config = dict(
    num_hidden_layers=16,
    hidden_size=96,
    experts_per_token=1,
    norm_eps=1e-05,
    optimizer='muon',
    learning_rate=0.011,
    max_grad_norm=2.0,
    max_seq_len=1024,
    train_tokens=342600000,
    dataset='wikipedia_en',
)
Below are experts of layer 12 (counted from 0) of a mixture-of-experts language model. Rows are named router (the router's row for the expert), gate (a neuron's input weights, with its number), up (a neuron's input weights, with its number) and show model dimensions 0-95. Each number is 500 + 50 x the weight over its row's rms, rounded and kept within 0 to 999. Numbers have three digits each.
Before each expert's rows: a language model's description of what the expert responds to; "mostly gets" lists some tokens that are sent to it at least half of the time. This comes from a sample of Wikipedia text that the model never trained on.

# expert 24
What it handles: Word-initial consonant clusters
mostly gets: " wh", " ev", " inv", " contr", " imp", " th"
router:525546538482521593479507564500483478475567468507463507518530404433487529554481487479480432549470413478511466519556535511524535497651520473473440570461609542496538489423501472561661469472521550528483544439451472464451570466508541439557434349468542486474468471479487486485515548578431555488
gate4:545528466508459477409495490513494516534610562522427538528597438472443527417492494511494379504455554540507439516494465434513539415538573437613521433459419506480548602481476506536466453551509553575449549478471466467512490423457492556573439420502569496477497525472535478408461459440435519434
up4:525515522488500447495492556580432587543541501493416511461527450387496563447462413498405542445521552518528611549604544391467558442509576478520462463526573411523432544441423527498537456481439532568536525472425502482501457415539527519481516519517538474528457484408470446450529506499413510532
gate5:555473471455519459448513504582509504516481478456579399552547503474528541376586544474477546493496554499465456470506610595533493482504561498501435508519497444585565575621545459503549438515544418530502486545527459523548444434440474566528560410533426533538491544489470391450438452468490520451
up5:430568460466483523550527549532426535500529527564493463438448516370520485572450502573560531518458515384399459533518478448440557600505541483483484408512478475455516522412475442574507489502502514532425514521587463433466494510472533485479492490502534451560501566473483452448459555655414474439
gate6:493477503450537513545511411502544513457514434542507465421503459531451495497556450457571545520512481557500461534500446397428563527556439566520515452457522493544569386440593516543447531464503571581584523506565484509539551459410557357560565521475428543514482436562462489509489394515551477510
up6:480480510540474451556490535560483505546510575427490464564547558518538490540471435505392460515508599447508547552538596495467497525545545400578397527494565490475496576450360492530544495501543528459478525545461470537386522484548454531514459487572599453433566533457514526461555569481428572510
gate7:482457530405505555429563536549507482582514434526475470491531473527459539505510399594425432492514560522521561494482464487436568528579526453469519435540543427620494479512451468562413457507560559455486451457411442418459492495543496468513509508496514431446407424496548495566505502448404591550
up7:524413559505472414472371444404489466415526475442511447392460479521531521439514466510415500548538516459429579493517567427424518563486461578493474502497459482474562476531485524460450533464465471620509448501565525590604538469537432509474485452519485443417595502565527521527546492539506529494
gate8:494437518453462498447431546500598422444565536537410577445580531543485525415507456557484521540474512550499501476511567511549519417488547337599514515494567474541516489561426525503512485406499423448514548500446505476421520394471462474512436462494464504558506449480442564501535580518425500465
up8:432557392496539501449477546494542371432536580464469677492537465474525473546494467590466538453444534569531513548576410544446497603519528500472512475590479537553444480498516479517527554488444481565553618540562455464424505483537502447537504480458454555534448488505479510464480509559471498516
gate9:432513480533556467555523477496416474588560514498528394483519543401511519490516532508415505474530524451507405456479450504607591462527579483528474477501554458510500511479496447501544457513406444591459486548354507558536478434501456464435464532534595495469630523528501546499528581538530572506
up9:519525510478525573557604564441426438536612463509507505506485550458598479509500466491460491539528551556496568504482373460507570499524510507582473513596528493552474539641487465392515458459527506491500400528523555511528585522473439538509401481517524461511453450461484517410542513474494554598
gate10:584538591532500436438495478463495552552538519404484486536484547501468435527520483449448519490514423544563447604545598526481571545509590410446518524517565489558495469435521550472470503552612508560540439561528440461534485510477503479585418439528475403559496496565531500495430459483507483376
up10:464451483583437522446517530552433514585368464449494529554435561519437425433432586471412494454423566480479473566482411494456544539558494505504475584451501529499538508576495507592598540478479491497406519497503495495576482472423448525439529442475500486462529401520479492469477519482469488613
gate11:484419512480541526493485494505504486471560501501576507493543472533404526464533465371387397425610511509520510490542569476513531530560484495557440493470500423539553511523614475547570531524470451562570510531473458405487461451487496409590483526417544472565539568576576544531503440546554502475
up11:484523388429519552498458466470425451600534581462431537429501498513492497508555503583486462598538495457467458492517551504448534482483490533468498500527439529522465519441430420540534539441485470425544343419584445487463535512603381502490527422480460453506556565434475510449491504466552481467
gate12:480554538463493567440524497486511502510563471529577544459465554535493484554374401477385479505533546451549513514550431530559484498569558512508456449580457541550500464545612466607415462560540461397474491488471506448539446489460574431503589483537578501515446503442566490546541453539543459450
up12:499535552440510458449526489499480532547523412457459618453471534529528521420418375456420435506500573519618542495481494526544499475507493498577422541493586576504417385482586454500490454476501539431502447547476529500540456453573531441469564525467485524502524489601560492548523514539506403471
gate13:559424482461560488519549437410517524514477531456439493521493539489499514531470522569572511497500556548511347487539489482491554565566583466575468470534523468510513443488525482413514536516443436613544502546455498386478448417521450459501496547488517573512471602489427439411530529610561460445
up13:587451581472477595528565533551469514522428384459464485479485544464574449440563428454575517407543469422501580499560490522445564541450496512511496478451553473505480460491565490469446419475580540472528480423524443450516483402467526540540512558493593506595470544560565538562483496508494490599
gate14:420566465537496486555436520519501557520473425524479530484431462424483485555596591417522549464478579507575601461510527472539456467510564371513499458585439533589472517465500449413555455512553436550529516460446435514470524596447438506543567454447504401572491511520473569492496509464501534494
up14:495546397492412541381487420521510547555522521458554493493491485481506531520457484447440553461510456467614583515600478569503447497451531445496443573635526414551519449577455491532533596470484513461572446426521441559558464510482479494545506507592434467470493433483522418484478531474476470465
gate15:610413550490540534525464582520437524537483478571461517463523524440472428524454446501386573571566470470457459546438521522463530551450493452502544472451492563561468587414397447465495540531453462530463489516417530533441537482515625449511511488533458552457535498550485610436562561501454485455
up15:448546544546450438476492621481521479607573547572474458587515484522513521450426473471488424494526503446496484451515451504449542499452507520531468528521443520520480451503485479492532533348487551590512566462521477480497553476421497352492594582517501590608513540504560480466530571530507431469
gate16:526589532599534653470557537505483484417447535504506530466444527479484421532447460565502409583465594543553490572540471574561554442546484479546542517547562576550535525429544428542450508533518452486549517552478533464446521468468553499508494605446446477518465547463517535455535553581479454433
up16:468466417437578484461473518490436550550554455526394461446496454580546437469547414452551528538528419529492524505459509488567428511511436474424547509388500555564569467483445528492465581499516400509490571468464500501494517512421537543515499544472561453365436571566583540504490512458548558501
gate17:510522546606506498444518451589519391562518600529501547421533475366514528495446537478429469563484551527533483453459430567521446458516532547487438534507552507543565482497522510485420607565509471522509474402430443569421448574558534504516467454525554505561394523526492483534487485469514578470
up17:540448517564444423578470514542499532507529641470472498426480530525546584485609571436583448520596423557496471460429497431475520523476496526495549517544528474449432544449491484508456573481489466427364452446539461518553464517390490430491452466474470465498496432523510514467432464563480557536
gate18:488468428509535627517460499602583564633521515558538535504560521471448563514556453475503483552532529451529435563465558578487507491523528503513493432535494497524464509485525449438546549557554410519435417481490535559483432396384546524462447461440575532493452517530486428511470565458570540531
up18:443638493536573516590553503617531520510520497564530441420531496428579468502530490469488484577480520429484451589467492578496477460443550497542472509501630539424515475482563577535570499506501508555432485491413475553463417449529567435494483492542479586501503514531527429447482558456554567521
gate19:520581423522488555464533550546580446592424547586388631544493496523494479415545433621470452507477456534542519492423562440450526593593499514459495502486511479537475513544529408528528501487488487468530462483498537582482443463505556502521571498532493562535511523517508504551619509519491593450
up19:488456541520543482602508539465533501556561485509523543477468591499505501475559418458465481645494526448516532482607500608601400406487427499549483433542485536475515517446448539485560488481432542464433542416514498463462512485573474466534484544554528576511459458514566459435493597437455427505
gate20:516567458481564543494443481543498549488487545481474539495560494488387428528437515534469484546498474405517482549504448572402599483610436583538492538630441555515495463575449390492475432479543447464503514556471524538385506489416449475451440571550430506471467535439509533489488527490508457477
up20:579516432459591583510407540479467498442576612594445588482544498475460463438567447529529486555499397506456477469455478524497471476527504552540562429578437479458471429597494432503458430470510423486544470557463454580475549475497497426471420506499460450430431508453575535503463503490467497514
gate21:462531444500514499532562504548493508520422446453483442544501468569552460499552494518424547510521419518566374562559520531532552408561511422505557518641578585512471455469490509475531453506480518482457478504557385456440510518398533433586494419423551530511488571456520562559464504513512540544
up21:483409550514560484490470507430622489497542523532509612542444477446514467436493545471570498485473563485453506447491513460451412569473525594578462471441461426473515609530511468504532537455576515506464504525449556513540457576523507530406440636529501409509532461458480459411530547510416494452
gate22:528494562464540578569563555509477455517442460533514527482548496476514542503455516461500477504558528512571519559489521406459490524544510509541441480525587460556631531531596580437521446487446456572555488496435464477535458479523413408430528471480530421500430542543435469446427611424441596455
up22:508441501485524476413480466447550473493537673510505430436515480488386478476518552596532557479516483533419477491486482512537472513506452470468545452397434599557461406533477449536472573552451536471426474419501416455415483456517487516577584497511491513467504499479490423477518448487479432591
gate23:485572430509605422402508510493514500470537502355482624456402495486475457456554518571516483564442499496500414511462524468573612462545473480504428564591483571611583551486522549485532462500444505464435538463481476507515429500501508464465448458468533434524435522521492570505492469478499439497
up23:540501561365569419458490553653568605467497464465512583544524528486605531520524430509451537463443437471506523537482429522419562541480457600477485444497525517443520484474513549567556570491518543560516467513547557539510469548517507480490573494399620511500504515517455467479458504570498497502
gate24:512577535445508439389491438424544510501473554488513470496507521559424504519526510511485534463509456520416458510509482557476498609573520457389583429500492488596490471405490590466541533490565424567454556452610487457487451521511592506544519561527478632546501537534485422535457525523533523549
up24:480466497486515548473475475529569610509530504446397425473435514495552569440482514375453532470511499490470526480577515451500432461554477480527498517399543495507436449558462515466491471483564586469543579466522457475443517436396515531528387632483559483533458460569424521454482404558503490463
gate25:523523539567551564518496450564504495521507491448514538565551460405482521556486591602500456487466544518588559544589505530555536486535490472562465572540490517572582516404428469553521501494543471556504493439533496543410495486516473469587529405564509554525454413503469539540534579459568355477
up25:467498473475501517555451546517413533528557477479482525498539487500453537457480567581519488529495476440517454507467485510544527446522536490366509436531503478647516496524530434408408450466448434573586490592442485522480526478443596465577601472579485527488465427506473448363550560502523495517
gate26:523492620506548572571524496588459469528377604554577543402505402593523512503545478527467469562524532497450498492498573550500456524442531436494454527507536510569533583545520495455550528486534506432478426472401524545528505503454478450564515392528464561545503499557439513507588447498515545440
up26:567533588539435575562506526535497425559527542509451609501554426510491562485459535587495410468531510467465508470563488476546420479529474477467479658561568472533567433490511538417446483502399547414483463448535509455448543424510497521488498545502435498513488450479489496522552425583558579504
gate27:541437593553476574495521481507458452516526520397516452443489549521482510539417493426363490419491485450517509480518523435443544532503426542456456648581546526513495487527545585405494420458487468504456477515572498477492572628407491490520480519512514499502480446485501561482524426536577520560
up27:469498472496487434512551574493515516528465482517537407511444445423404521424557444490447540498559446427422529539550509520477444505512533559492507546544574520555517526477416593471466587492499592496560599418521532525428461443483518513542405452588492401578481441511551556411495435540519504499
gate28:569533478480524408481451532531462474532627535604506457472418492469514518551487500503477510529468489543506526613524454454618547509510469520556385463466503544604491487380463453584543547458568478550565492528593529446544536431531490477544523474529559439484549466470470508459503424438494565432
up28:396550532530468459562456501490553584447477466448560516495543540543428448467468513552498492441525526488432553456497556540449559435426501477475403463469511460466487514503514462392494374492392613539374496508406466490482498544527457524489512546461514597520517492542548562499544445514473525604
gate29:485497548462445501476500458454451473530511561469455439586548527524586531483591433460467531460488502484580444516569494440472606490519424443497491511493491434486539476474443524276496532524518560499498423504491520457559445541512453526470515553352542539437519464493471583472532448469509529524
up29:483520582516573469510536539480532427567389393491533439553561550547557504537493434529520521548453442554559477542437520417611464466488532539598532498472463532387486525520560510541494449532508498485547584508562538564541519513494494499471401460469491485478599549428506492451532533436382522557
gate30:514509571424555561477494450592449506447509576418488559539480473397404480559504520511437503533424459539540539484465518509455510465547615593518504455514526508536522448571464543543515455561387529530459491558564425573481503528475587408422489423526508421514460528509513524530539521538549509400
up30:464491454506476449535561477484582486447440482528431498422464451508559474468524419570513606493433471452510550476501597521443471432478512611556536398448531530498524516477469489523588555471423560496501543426499488446484489437504455518465520459425521549366468551642494468470505537465428457460
gate31:404515457612522521420501522492494540455429533477516424486520408514505542544582516539484534469471490459507505504584482562577573538541468501445603524477623500441576403499533525536471414554469553456488547498538484486434541498518459461523557476467432488490613573545516489489538466482477532646
up31:593532543515461440478430546497496464361482512456502485478424504575416588587461578507384446513513571385492476622511474518526568513544443470519480510481452542512568550480459503505443400501458520489517471523605452457480524535518452567431484477470448518479447472502509525567475468526441525574
gate32:482569539585529458540512515464570516545458412527478439530549552491518491504496449520484482494430566541469451519445564611520549548535428411397437636484507587531526379473519562535445492559539546475480559513434445504495457481507562402513520523386547517447503487535588535554491494478482509500
up32:491540462478486572485517449536543504445481477425535489516468423456495536430462519528596461385495458406454534541529439452433464472488404561536604562514480435477448454554512550535421517514465589437531517548418524505441548465445431514504495550526442622490486443475484423483516567561415444508
gate33:508498460536479537357481531473501538505545456554495454489529592478592479547554481531479515562431399499486484560549525436500439436552543533495499428432494369508536470536491540573524485548393499514534475504466456401421520571547559445481509497472533455583496388493503595512435538505472457563
up33:509479493467441548524428531474382509517557509379505507487497391444541551449528460497480480460546605475539554416493544389519534502445500610558511482452482452634484452503550462401560459529547476501504383490511527559516471561501570464491487552428530440484522500518476531435526539444557476501
gate34:515473556581510471443505501442512558520554439538549515448473553479485538523494385453476538512497529544457436406488478446525553440403510483494483530493471472504543481439469473478429531482496513511500526424441358408649516454436560473429595464462506511541445534482598574570566463507560494527
up34:584452464620508488541507503472513536566538501563491458470542536456499478413419506584433539559433459539564580439639497567571601521521518563505537478520570461493490587460519412580546509528489521559443501517466408504485467476569552486571583458418499429493459531495549469512493475487509529512
gate35:503546537472567604534482494499530532554502594521491484482478546455523484612520502531469422546494504564517560572447477557506574425532556400625518542558545573519532517351376496563492546478501499575497492465520520488557559487434509514535515482498471532496453454534475512543498521470597617468
up35:456510471504592456467614523521522579428601583454397508425545408497516433455471478442538503444479512532499500511542478491525453480583516542508527476468489512497473382570523462492465537432459509513513506565481446479481483535489613483584576560409471619483507482500485572466479466461486552609
gate36:554523482464428482520567454513488466543529477494471541540474533471471473401378611521529415423555590465548474525438505501460527464453384465502431534548468524488537534457513439465522477469568433546545484574464493513493606413529484415564443536402480494472410490496574511468474485512401555515
up36:433461512557472443529495491575474544385454546450491580529535446533542508532597525612413480525421452484432577501552458469468494511543588517478594411496501521553508513397546459488543561490463520446480468363516496500518451449494474548418467444427493489480564505508455535542505574431543480459